config = dict(
    hidden_size=256,
    hidden_act='swiglu',
    moe_layers=[2, 3, 4, 5, 6, 7, 8, 9],
    normalize_top_k=False,
    balance_loss=0.00444,
    balance_bias=False,
    norm='rmsnorm',
    tie_word_embeddings=True,
    beta2=0.99,
    batch_tokens=65536,
    max_seq_len=1024,
    dataset='wikipedia_en',
)
Below are experts of layer 4 (counted from 0) of a mixture-of-experts language model. Rows are named router (the router's row for the expert), gate (a neuron's input weights, with its number), up (a neuron's input weights, with its number), down (a neuron's output weights, with its number) and show model dimensions 96-127. Each number is 200 + 40 x the weight over its row's rms, rounded and kept within 0 to 999.
After each expert's rows: "mostly gets" lists some tokens that are sent to it at least half of the time; "raises" lists some tokens whose logits its average output raises strongly, later layers aside. This comes from a sample of Wikipedia text that the model never trained on.

# expert 37
router,162,164,129,253,178,204,202,251,157,249,203,175,235,198,143,210,265,229,139,238,215,195,174,141,234,204,157,177,156,232,249,240
gate0,225,260,163,199,271,208,198,122,160,250,261,139,188,242,218,181,150,211,184,199,196,138,180,219,242,235,221,208,197,178,142,159
up0,227,155,151,206,195,290,295,247,247,160,102,210,236,108,233,200,204,253,159,201,138,186,225,180,222,229,196,262,286,224,191,254
down0,286,180,149,221,245,188,149,181,236,201,189,197,214,165,147,275,214,205,173,226,225,165,155,223,227,257,210,201,204,263,209,198
mostly gets: " such", " there", " However", " very", " now", " still"
raises: ",", " |", "-", " (", " to", "."

# expert 53
router,197,235,246,227,216,101,214,146,146,174,230,208,211,178,150,180,166,191,278,238,195,191,178,195,263,184,175,239,207,222,172,269
gate0,188,193,231,171,261,195,217,214,177,199,212,161,178,242,281,268,219,229,210,221,149,128,100,251,183,234,243,201,288,177,166,255
up0,239,114,174,203,209,155,143,207,241,242,238,205,215,205,173,168,231,192,174,225,273,153,166,196,141,203,197,170,231,222,151,242
down0,173,222,187,193,220,224,220,175,189,217,145,218,293,187,170,158,162,222,251,154,184,281,181,253,252,154,159,183,181,163,197,150
mostly gets: "ment", "ences", "enced", "ership", "ements", "ants"
raises: ",", " in", " of", " at"

# expert 14
router,180,290,219,278,228,152,241,158,240,223,180,134,228,212,90,123,184,246,189,214,194,154,187,212,202,192,147,247,252,257,196,229
gate0,219,231,242,211,260,219,171,173,174,176,104,216,205,157,197,253,211,231,233,185,216,166,209,216,182,224,233,227,243,192,206,141
up0,204,202,186,184,208,247,301,271,200,174,201,130,204,180,204,173,215,179,148,214,210,294,262,213,208,155,239,228,272,99,202,162
down0,220,130,222,209,259,192,254,195,152,188,166,186,228,192,205,237,227,249,232,215,168,223,214,222,220,153,196,281,211,161,164,180
mostly gets: "ient", "iminal", "iment", "orney", "ent", "ator"
raises: "ary", "ation", "ately", "ate", " by"

# expert 66
router,199,234,214,220,119,140,238,243,198,148,234,236,241,163,130,167,233,190,224,206,272,218,215,235,237,209,215,158,255,194,186,225
gate0,184,260,186,182,141,187,205,215,200,248,152,169,189,111,220,218,214,222,206,178,226,171,177,189,195,176,234,238,134,154,180,143
up0,197,206,146,246,207,177,168,279,253,221,164,234,260,153,233,216,219,237,223,172,212,283,185,150,208,185,150,255,263,136,185,214
down0,211,116,176,242,224,205,169,250,262,236,231,192,300,189,196,213,224,122,186,219,167,146,187,194,199,220,203,242,205,183,165,180
mostly gets: "ained", "ified", "ished", "ending", "osed", "ected"
raises: " in", ",", " on", " by", " and", " the"

# expert 4
router,247,207,225,186,119,195,137,232,229,119,280,168,235,207,228,266,227,164,165,206,221,201,225,171,169,175,203,183,160,218,217,189
gate0,206,242,141,218,280,179,167,268,191,187,282,160,187,198,114,154,202,191,189,294,113,176,168,244,204,198,230,155,187,191,238,206
up0,136,186,165,338,193,147,224,200,146,273,246,193,182,219,212,245,246,249,241,178,254,185,261,235,252,174,158,188,189,189,213,209
down0,250,177,156,215,260,151,254,209,203,143,196,262,170,172,185,265,146,194,233,216,247,216,301,175,252,146,146,202,228,201,233,206
mostly gets: " States", " mi", " JPL", " Republic", " map", " listed"
raises: " |", " the", " d", " B"

# expert 18
router,136,221,245,174,244,206,241,114,162,215,231,154,205,195,151,205,127,188,181,236,183,160,147,167,153,246,155,242,148,216,246,237
gate0,200,124,212,276,182,160,213,143,226,160,241,178,200,162,203,243,158,285,190,260,176,158,141,178,189,138,208,174,218,246,251,216
up0,184,198,214,234,241,165,196,303,262,240,216,185,230,168,147,115,246,135,202,152,248,246,186,205,170,277,158,280,218,201,136,184
down0,240,117,151,281,174,238,203,189,229,145,226,148,146,170,184,213,157,257,207,274,247,173,205,182,229,215,245,202,250,188,210,245
mostly gets: " ==", " JPL", " Animalia", " Representatives", " Its", " Register"
raises: "\n", "\n\n", "=", "===", "==", " |"

# expert 2
router,192,210,205,194,149,228,176,152,242,142,261,179,262,170,151,276,202,243,164,222,160,183,190,198,113,146,259,169,171,248,227,186
gate0,235,251,192,239,191,172,231,185,187,211,138,193,204,174,192,234,99,207,168,171,173,232,124,187,218,201,219,232,175,213,197,242
up0,200,138,252,225,172,229,114,214,146,211,177,233,199,210,194,233,258,149,181,156,224,244,275,168,226,205,167,217,172,119,131,179
down0,208,229,156,294,205,210,187,230,191,184,189,249,215,215,194,168,276,182,228,211,227,247,198,210,194,228,183,193,233,254,168,192
mostly gets: " MPC", " dist", "Scientific", " inst", " social", " fac"
raises: ".", "ary", "y", ",", "ine", "ation"

# expert 59
router,161,228,210,239,192,234,163,230,195,109,186,169,220,218,193,203,181,147,203,253,129,140,172,256,195,198,131,206,138,179,205,179
gate0,159,259,206,273,206,141,64,145,231,198,264,205,236,157,180,190,171,174,172,178,251,218,223,226,241,163,206,211,197,180,202,151
up0,125,200,246,272,232,213,188,165,233,176,198,200,264,223,277,227,158,170,177,185,203,200,168,203,159,169,175,179,221,192,222,183
down0,223,193,200,100,212,140,161,173,200,233,228,261,162,222,229,137,182,92,250,245,220,227,196,155,199,123,254,283,249,175,209,152
mostly gets: "|---|---|---|---|---|", " child", " War", "|---|---|---|---|", " footballer", " medalist"
raises: " (", " ...", " which"

# expert 16
router,152,235,132,194,178,208,144,135,193,154,181,123,227,176,179,162,194,245,199,283,225,187,133,258,213,161,214,103,207,210,269,113
gate0,170,192,263,219,193,184,210,275,196,171,170,160,188,210,279,151,248,149,231,195,295,220,245,187,190,149,203,68,178,205,251,157
up0,230,204,205,167,149,177,191,148,200,201,187,186,157,171,162,255,184,235,239,154,150,96,197,147,128,150,203,173,197,248,175,201
down0,264,149,176,180,234,201,167,270,147,184,204,205,232,235,193,159,205,198,258,150,236,269,242,176,186,210,261,270,198,165,188,261
mostly gets: "ingu", "zz", "ishop", "sych", "ZE", "ethod"
raises: " (", "om", ".", "ani", ",", "i"

# expert 6
router,175,184,228,203,208,178,240,258,233,125,200,147,191,132,190,217,214,134,191,210,205,207,308,164,147,191,213,159,149,154,204,210
gate0,205,41,183,239,233,193,199,223,216,195,254,239,188,160,193,212,188,252,205,184,210,276,197,197,219,196,207,226,245,177,241,138
up0,198,207,229,217,199,212,231,174,189,172,258,239,212,209,201,254,174,158,194,205,171,204,209,191,202,140,225,197,299,141,197,193
down0,169,201,173,256,171,251,239,184,282,249,167,177,173,273,187,129,177,224,190,218,206,247,195,196,183,217,179,236,199,185,252,257
mostly gets: " led", " named", " joined", " appointed", " founded", " won"
raises: " the", ",", " a", " to", " that", " in"

# expert 74
router,135,211,113,179,146,231,179,227,174,171,221,251,232,180,244,208,144,199,194,224,206,261,259,261,190,134,185,299,234,161,222,197
gate0,174,178,252,176,174,278,267,139,288,242,183,264,183,159,168,188,270,179,202,205,205,197,168,135,206,235,176,141,239,194,104,187
up0,206,139,162,153,212,195,167,215,128,240,250,232,179,270,237,256,219,169,217,220,260,186,281,211,184,164,198,143,151,239,159,204
down0,195,165,239,137,231,268,140,122,163,243,194,215,225,181,247,167,129,202,219,215,193,192,269,244,155,229,202,237,160,139,184,175
mostly gets: " Hospital", " Hotel", " Bridge", " Racing", "ensis", " Creek"
raises: "ather", "oming", "standing"

# expert 22
router,165,185,231,158,206,160,151,245,232,161,228,154,175,239,184,227,183,265,191,224,125,189,300,248,163,254,190,218,233,109,246,220
gate0,167,113,227,183,163,183,125,205,180,218,213,192,242,222,218,173,213,223,260,239,244,183,205,208,205,243,268,225,264,188,219,205
up0,174,195,201,195,177,199,256,219,171,239,140,217,226,140,182,229,145,154,157,172,192,233,111,157,157,194,185,131,188,257,247,193
down0,203,213,166,191,141,154,165,160,106,175,198,179,116,207,162,202,243,209,224,228,187,223,174,214,186,180,245,227,113,272,178,189
mostly gets: " Apps", " MF", "See", " Goals", " FW", " ft"
raises: ",", " ", " in", " (", " as", " by"

# expert 13
router,181,198,211,235,157,156,158,169,209,184,196,187,215,211,173,215,225,288,206,172,222,164,189,244,260,213,135,228,144,157,244,173
gate0,214,116,251,210,266,139,212,144,188,179,186,213,197,239,224,253,175,190,189,169,136,192,215,195,211,252,211,235,199,165,187,180
up0,198,212,123,258,128,157,220,268,194,195,109,253,201,214,244,193,220,223,176,231,186,196,246,187,200,178,176,162,214,183,218,265
down0,197,219,248,175,205,267,188,262,182,237,148,201,218,185,215,191,207,255,141,209,281,208,152,225,215,237,219,140,209,180,210,226
mostly gets: " age", " death", " cost", " loss", " rest", " addition"
raises: ",", "ing", ":", " |", " of", " and"

# expert 15
router,196,226,227,219,284,198,128,120,228,224,273,246,212,237,261,218,192,190,159,179,305,231,174,160,273,220,184,141,176,260,258,188
gate0,212,160,177,250,254,237,226,227,183,226,185,198,205,242,146,101,196,177,186,175,259,240,172,192,215,149,164,134,114,227,191,193
up0,199,228,154,161,279,150,213,147,210,245,207,174,188,249,237,151,207,198,193,97,237,208,125,176,174,225,155,256,249,227,248,225
down0,164,172,166,157,208,183,178,153,218,216,185,256,210,180,241,206,234,121,233,233,132,178,198,218,235,190,219,171,216,140,172,277
mostly gets: " father", "ourney", " own", " initial", "work", " support"
raises: "-", " of", "."

# expert 10
router,219,216,214,194,192,202,134,198,236,249,210,269,224,194,292,137,236,236,179,179,253,262,165,145,198,222,231,150,215,209,217,197
gate0,218,271,265,156,222,236,184,165,282,207,210,156,169,188,173,174,271,223,181,159,195,214,230,179,163,216,143,268,196,177,202,116
up0,250,163,204,208,255,253,234,182,177,168,224,181,135,208,226,219,206,288,172,45,177,138,213,178,143,227,217,125,190,246,256,245
down0,175,176,266,169,104,226,185,207,264,114,210,176,169,185,155,219,155,303,191,214,147,168,174,249,241,164,212,210,259,187,230,187
mostly gets: "ael", "imir", "egas", "ily", "ymn", "chen"
raises: " after", " Sea", " from"

# expert 47
router,232,223,276,224,181,205,187,254,236,223,216,202,204,193,250,136,242,144,231,151,181,153,130,238,255,216,214,166,223,235,107,204
gate0,246,178,220,210,269,265,218,178,254,135,202,227,216,188,262,175,180,134,199,123,179,56,200,143,180,254,190,224,195,205,243,165
up0,110,195,216,203,306,194,183,205,147,236,180,177,183,154,180,118,232,245,236,226,211,192,207,169,181,188,257,208,189,161,236,150
down0,177,153,253,206,143,141,174,164,220,205,229,213,204,214,227,201,196,202,181,238,172,155,265,198,225,155,206,114,279,213,162,121
mostly gets: "standing", "ibility", "elligence", "itive", "change", "uous"
raises: " for", " of", " with", " and", " in", " by"

# expert 42
router,228,211,232,182,198,154,129,211,197,255,245,131,249,182,172,179,134,234,213,245,151,241,116,221,246,247,162,262,193,163,188,155
gate0,250,287,186,230,188,214,253,116,203,171,110,210,184,160,187,71,186,236,226,225,200,186,159,117,231,160,226,174,164,204,132,208
up0,245,236,204,213,122,230,275,169,164,154,149,169,217,120,201,237,206,229,177,174,214,126,299,150,193,205,128,277,263,223,139,240
down0,177,174,164,183,163,258,229,238,221,166,202,269,152,232,246,255,127,236,225,179,152,219,248,242,173,221,181,236,234,239,199,275
mostly gets: "iversary", "embly", "acy", "atory", "uit", "rum"
raises: ",", ":", " of", ";"

# expert 57
router,192,146,107,218,253,202,228,175,215,249,156,262,185,153,280,215,284,208,211,124,255,260,145,161,124,182,187,158,215,231,180,196
gate0,208,258,112,211,192,209,256,209,200,246,192,204,175,148,213,177,173,247,231,151,213,167,166,197,192,140,196,197,199,258,174,219
up0,145,231,108,207,142,243,140,203,243,210,242,181,233,167,202,170,206,296,185,187,206,133,102,179,137,191,172,227,285,247,238,134
down0,186,236,207,265,192,251,225,132,197,218,167,229,145,176,251,240,156,215,188,174,151,129,153,255,159,202,221,195,213,292,251,128
mostly gets: " Angeles", " Lemmon", " Kong", "gow", "osophy", " GF"
raises: "town", " Valley", "ves", "yard"

# expert 28
router,176,235,195,215,182,217,197,168,246,190,262,178,210,269,208,207,139,228,222,197,212,150,151,147,187,263,206,250,194,210,219,193
gate0,139,210,234,213,177,205,260,184,179,226,143,227,244,188,228,175,151,182,177,220,179,240,202,204,139,109,196,236,226,157,197,223
up0,251,157,167,155,217,179,210,207,188,269,259,233,200,239,215,198,136,190,213,191,198,179,205,71,173,258,150,237,134,291,219,190
down0,194,288,255,194,249,190,221,174,247,182,107,164,154,171,136,232,218,194,224,161,177,259,222,182,162,184,213,200,160,121,235,191
mostly gets: " ==", " Animalia", "Scientific", "==", ")===", " Binomial"
raises: "=", "-", "\n", "Scientific", "Sing", "Stud"

# expert 75
router,274,186,137,130,255,163,307,288,148,261,191,270,130,174,265,193,209,172,183,225,191,227,241,225,184,194,183,201,228,254,147,235
gate0,132,296,192,213,225,182,222,199,172,189,266,265,256,216,186,263,220,198,192,228,254,263,203,153,240,161,227,234,194,189,122,180
up0,210,157,128,200,193,209,217,220,99,280,205,226,181,181,219,190,257,165,204,158,258,243,167,185,205,287,188,210,211,276,173,183
down0,175,198,204,228,206,259,206,132,229,223,206,157,126,202,186,219,210,244,246,187,210,261,200,174,195,233,175,118,218,204,216,214
mostly gets: " of", " against", " with", " During", " between", " without"
raises: " the", " his", " this", " its", " their", " her"

# expert 9
router,164,111,160,141,147,215,161,171,233,211,170,168,242,132,207,213,226,180,178,218,185,204,201,141,193,177,196,216,239,230,167,168
gate0,137,228,207,266,249,244,136,168,182,170,275,211,189,211,227,252,180,216,237,241,220,146,201,228,214,212,208,151,220,177,166,147
up0,275,193,221,220,164,197,192,236,157,288,155,249,158,179,229,178,231,135,177,124,139,221,187,154,203,250,249,188,145,201,232,226
down0,200,269,221,236,218,212,220,183,255,210,259,232,174,168,236,227,135,220,248,196,189,115,250,224,161,199,177,249,211,212,252,192
mostly gets: " it", " there", " they", " but", " However", " because"
raises: "-", " (", ".", " |", ";", ","

# expert 62
router,183,226,215,154,108,199,131,130,147,214,218,185,188,249,170,171,282,248,161,206,163,209,154,248,177,189,218,165,157,123,213,216
gate0,191,153,251,311,144,156,227,206,215,160,191,224,190,232,190,208,208,190,247,236,151,167,282,222,234,217,172,141,192,227,124,153
up0,132,204,119,243,206,248,189,176,175,223,138,239,157,197,186,165,240,166,182,220,138,210,134,215,178,167,250,143,184,207,240,221
down0,254,173,169,193,239,199,142,147,203,182,203,289,170,234,214,222,181,113,176,184,186,213,208,271,167,183,189,208,223,237,226,220
mostly gets: "|---|---|---|---", "cription", " ±%", "unte", " Candidate", " Result"
raises: ".", " and", " in", ",", " for"

# expert 0
router,218,150,226,102,216,205,274,283,205,174,196,201,93,179,212,142,207,179,179,176,201,215,239,241,208,253,170,150,122,207,238,235
gate0,229,127,160,243,185,198,211,199,245,216,145,143,277,292,202,226,210,224,177,239,152,172,267,234,141,211,241,185,147,232,238,191
up0,203,193,183,190,185,191,159,152,185,186,224,156,226,282,136,152,280,152,251,180,187,198,275,169,146,160,166,213,194,196,231,165
down0,169,226,166,189,249,111,171,168,166,174,211,178,201,176,217,270,212,157,155,175,150,224,240,250,185,202,164,248,217,240,215,257
mostly gets: " about", " only", " around", " over", " just", " took"
raises: "-", ",", " |", ":", ".", " to"

# expert 39
router,143,195,246,183,151,232,230,178,195,211,147,218,203,184,245,253,166,219,169,194,278,212,253,209,205,158,175,265,265,135,170,169
gate0,195,260,190,171,186,152,129,183,164,212,220,199,150,242,210,234,191,221,253,229,227,157,212,199,221,168,195,154,185,235,176,222
up0,181,180,180,147,180,200,156,143,207,188,173,227,207,246,212,198,176,183,204,196,193,121,148,205,146,191,155,214,203,270,178,225
down0,180,131,219,228,242,229,231,147,214,178,182,226,122,204,127,262,74,236,153,201,195,126,171,204,219,190,268,200,252,104,193,276
mostly gets: "\\", " \\", "{", " $\\", "}{", " $"
raises: ".", " for", "ears", "for"

# expert 30
router,231,175,184,127,151,236,204,133,159,236,173,233,192,158,202,168,220,157,165,201,237,176,232,195,255,158,183,192,247,225,193,229
gate0,244,269,194,134,178,291,178,321,221,92,275,240,235,250,159,223,225,172,171,181,237,153,276,172,178,220,259,151,178,201,186,189
up0,278,232,255,185,213,208,214,159,148,198,184,157,239,233,204,159,206,203,163,209,186,212,219,169,138,217,266,187,257,211,151,213
down0,255,327,131,242,166,87,196,214,232,155,198,214,189,183,178,254,242,175,194,182,193,178,194,216,202,133,250,185,224,135,240,141
mostly gets: " most", " much", " some", " poss", " Some", " difficult"
raises: "\n", "-", ",", "ly", ":", " the"

# expert 41
router,161,240,238,233,209,248,218,211,218,96,210,245,218,211,198,164,247,206,165,155,219,185,221,184,164,138,238,197,226,233,253,217
gate0,181,192,122,157,250,264,173,243,196,223,164,190,149,239,211,238,206,191,194,143,229,217,206,225,205,153,190,145,180,198,148,190
up0,248,184,234,169,203,236,279,270,261,192,266,236,152,186,185,238,195,213,215,184,284,166,209,192,150,161,178,177,197,240,216,187
down0,137,230,225,149,158,175,222,214,219,147,94,180,262,256,248,158,114,183,246,196,219,211,216,192,171,195,223,255,193,143,184,239
mostly gets: "ortheast", "zz", "ighth", "outheast", "pper", "inners"
raises: "ev", "ox", "t", "oot", "at"

# expert 32
router,273,170,200,185,219,158,203,197,229,196,195,168,191,180,204,225,172,202,191,166,205,291,231,247,194,195,135,146,200,207,212,162
gate0,274,179,180,210,132,151,246,220,234,240,253,238,148,162,210,159,212,209,200,122,202,178,218,171,298,210,231,224,185,226,128,276
up0,159,212,201,257,286,218,200,156,242,172,135,204,203,214,213,127,260,197,196,164,215,222,224,228,191,222,156,204,216,238,131,137
down0,168,201,260,265,197,198,228,144,123,207,211,274,163,123,213,162,241,224,270,186,194,171,252,212,172,180,130,201,219,203,193,222
mostly gets: "ball", " metres", "hip", "ingham", "away", " bronze"
raises: "ous", "er", "age", " Engine", "iser"

# expert 25
router,143,291,187,94,166,150,176,170,185,250,166,168,193,188,140,182,209,189,175,194,198,176,184,284,248,148,240,196,236,187,158,207
gate0,211,193,196,253,210,224,138,140,198,237,214,185,156,202,241,194,215,243,216,220,137,181,235,176,197,218,269,115,243,197,154,148
up0,251,231,186,245,217,156,172,196,255,222,156,186,152,164,220,240,207,218,222,184,176,158,198,195,139,158,175,231,170,215,209,178
down0,177,190,258,191,220,219,209,190,233,215,183,242,264,176,211,184,206,140,173,158,269,222,155,180,199,219,209,159,267,184,199,268
mostly gets: " impro", " exp", " dist", " inc", " conf", " bene"
raises: "er", "ed", ".", "ing", ":", "\n"

# expert 52
router,206,155,196,184,241,174,163,136,191,246,158,153,221,284,211,212,158,202,210,205,195,205,234,193,206,248,144,227,209,128,242,216
gate0,255,162,182,241,230,153,191,152,225,238,206,218,200,253,153,248,217,184,210,194,185,231,213,148,209,200,182,140,220,204,224,156
up0,201,180,193,188,166,175,197,248,188,232,129,190,221,205,171,171,166,146,188,250,226,243,138,241,181,204,189,232,183,122,144,233
down0,296,220,131,155,213,209,184,199,100,160,226,121,144,151,202,146,232,214,167,201,177,199,174,188,274,249,231,188,163,188,233,195
mostly gets: "|---|---|---|", "|---|---|---|---", " JPL", "See", "List", "|---|---|"
raises: ".", ",", " and", "-", " to", " in"

# expert 36
router,189,164,181,170,256,288,246,290,169,218,147,172,240,156,297,265,177,195,158,130,189,271,206,218,177,236,228,264,229,81,225,232
gate0,251,165,231,195,258,172,198,223,199,171,225,224,176,212,198,136,322,209,172,167,190,200,191,225,219,268,194,178,158,169,186,220
up0,214,228,161,188,229,170,195,197,253,221,321,221,167,233,189,209,129,200,219,177,182,193,163,212,204,215,276,198,176,183,63,207
down0,293,163,233,212,258,190,201,208,138,200,266,176,240,178,224,140,201,268,208,127,179,189,202,191,275,203,257,229,186,237,158,241
mostly gets: " being", " As", " so", " became", " due", " become"
raises: " well", " part", " a", " the", " \"", "c"

# expert 34
router,146,201,192,196,145,210,189,232,201,177,250,224,266,176,184,254,175,170,234,184,235,237,197,195,214,162,154,238,230,140,136,188
gate0,223,188,165,201,227,213,112,162,139,200,319,241,202,160,170,179,144,209,204,254,167,223,229,166,207,210,247,131,273,177,201,215
up0,206,207,172,174,175,181,208,227,222,222,199,153,230,165,206,242,243,137,219,215,259,201,220,204,181,253,189,181,158,148,277,207
down0,189,173,194,59,199,177,207,209,170,219,231,271,217,233,140,155,203,178,167,161,201,155,203,252,249,192,153,141,182,224,173,163
mostly gets: " Corps", " launched", " Set", " 978", " systems", " issued"
raises: "book", "ulty", "oring"

# expert 60
router,267,174,218,151,173,185,209,135,230,177,165,228,246,161,260,227,134,153,195,174,205,248,161,210,168,224,161,145,210,204,189,235
gate0,244,160,116,179,258,176,179,190,223,241,219,104,206,211,170,164,213,193,195,186,179,162,203,221,232,208,286,155,150,178,202,176
up0,219,115,194,175,156,166,114,161,253,177,188,195,262,289,267,173,197,243,188,157,220,160,185,248,133,199,243,130,176,135,178,240
down0,205,153,169,151,230,239,188,170,179,195,205,202,240,259,263,242,159,197,198,248,138,177,179,179,190,186,256,169,182,185,219,215
mostly gets: "ty", "gy", " GD", "ery", "ts", "arian"
raises: " of", " (", ",", " to", "."

# expert 45
router,245,179,213,230,166,237,232,212,210,141,220,217,253,217,235,196,148,167,209,134,215,279,289,153,138,179,147,186,190,223,228,182
gate0,207,222,105,206,222,219,208,148,185,244,226,204,145,232,106,139,241,191,221,167,162,164,209,193,190,162,155,181,167,189,163,165
up0,262,146,231,234,175,163,246,236,195,193,194,249,153,177,178,193,201,230,181,136,152,197,297,183,250,270,242,231,194,227,204,203
down0,134,230,216,192,214,215,253,187,305,248,187,181,177,179,245,196,147,280,203,167,217,197,195,215,124,101,165,224,224,114,154,294
mostly gets: "istan", "ko", "elo", "otte", "nia", "amo"
raises: "/", "ade", " and", "\n", "-", "es"

# expert 63
router,144,179,171,173,153,201,195,207,168,140,172,224,255,211,262,239,167,187,168,252,191,179,233,205,214,144,156,260,273,175,232,144
gate0,202,253,134,148,215,219,154,213,248,147,209,208,196,206,205,160,249,172,194,177,205,187,182,198,140,220,164,225,188,252,203,195
up0,190,165,189,209,220,261,249,180,141,244,200,240,198,222,203,193,243,211,227,187,130,202,156,180,211,242,183,130,122,238,173,198
down0,263,230,225,183,221,196,250,154,253,182,226,253,174,228,270,131,161,152,243,144,205,199,165,201,251,151,181,227,156,243,206,180
mostly gets: "',", " four", "の", " Adams", " six", " three"
raises: "claim", "ff", "omet", "ley", "gin", "friend"

# expert 44
router,206,223,174,179,193,256,251,216,246,163,145,309,230,185,161,184,259,251,203,156,202,195,194,162,204,177,132,147,213,265,152,260
gate0,252,243,181,153,194,185,206,269,235,220,131,213,147,311,250,190,206,300,196,179,237,276,207,183,208,213,179,194,177,163,172,244
up0,225,155,247,171,205,180,216,153,193,243,198,157,216,236,169,196,194,190,178,128,153,247,213,246,198,199,151,244,206,222,204,236
down0,216,231,185,218,198,219,156,285,242,233,240,190,289,195,237,165,220,198,199,241,215,165,171,220,223,143,184,243,187,242,241,209
mostly gets: " 186", "197", "198", " 188", "196", " 189"
raises: " and", ",", " to", " (", ".", "-"

# expert 68
router,158,248,232,274,139,267,165,244,276,209,223,176,177,216,210,175,180,172,222,160,145,267,209,181,126,191,248,176,204,269,151,192
gate0,184,138,192,211,225,192,189,183,211,211,148,178,178,203,171,255,253,187,241,142,256,217,208,226,251,164,267,154,267,152,250,147
up0,125,187,245,162,177,217,163,245,191,150,268,137,186,176,160,161,170,222,206,196,242,212,161,165,218,165,225,217,271,147,193,247
down0,179,218,183,249,197,184,173,240,146,175,210,232,184,212,188,153,123,195,277,196,151,223,214,204,181,140,197,260,118,287,160,267
mostly gets: " Carolina", " Virginia", " Angeles", " Columbia", " Mexico", " Francisco"
raises: "man", "min", " ==", "p", "worth"

# expert 8
router,206,201,184,156,224,223,267,198,141,207,153,159,187,199,231,209,200,255,179,186,152,245,186,133,189,258,193,238,218,207,140,187
gate0,191,279,163,150,233,204,204,187,245,174,208,233,157,207,155,191,244,210,197,239,112,168,215,199,131,207,222,213,215,202,213,198
up0,197,179,197,174,205,208,225,238,179,236,213,238,253,223,231,220,122,230,210,181,137,197,168,213,222,221,142,228,263,240,219,222
down0,190,171,259,201,182,248,243,171,198,217,87,190,204,228,322,183,238,262,160,202,220,164,210,265,149,215,114,145,195,259,233,219
mostly gets: " that", " when", " following", " after", " because", " where"
raises: " s", " d", " n"

# expert 73
router,229,204,255,245,296,204,237,202,231,188,221,268,141,188,199,208,258,174,218,157,293,199,205,230,262,195,202,163,196,223,239,207
gate0,176,251,224,200,159,230,170,266,233,268,276,243,250,155,171,160,179,173,186,165,214,180,301,252,206,206,244,195,257,179,205,225
up0,213,164,232,228,262,151,170,162,192,221,188,136,271,217,207,201,144,177,183,186,156,271,130,169,215,187,223,269,230,195,136,306
down0,182,185,185,211,166,201,191,206,171,260,212,159,267,185,221,226,165,242,207,212,156,161,99,249,202,169,205,243,214,151,165,189
mostly gets: " own", " get", "'t", " their", " last", " look"
raises: " in", ",", " |", " N", " the", " ("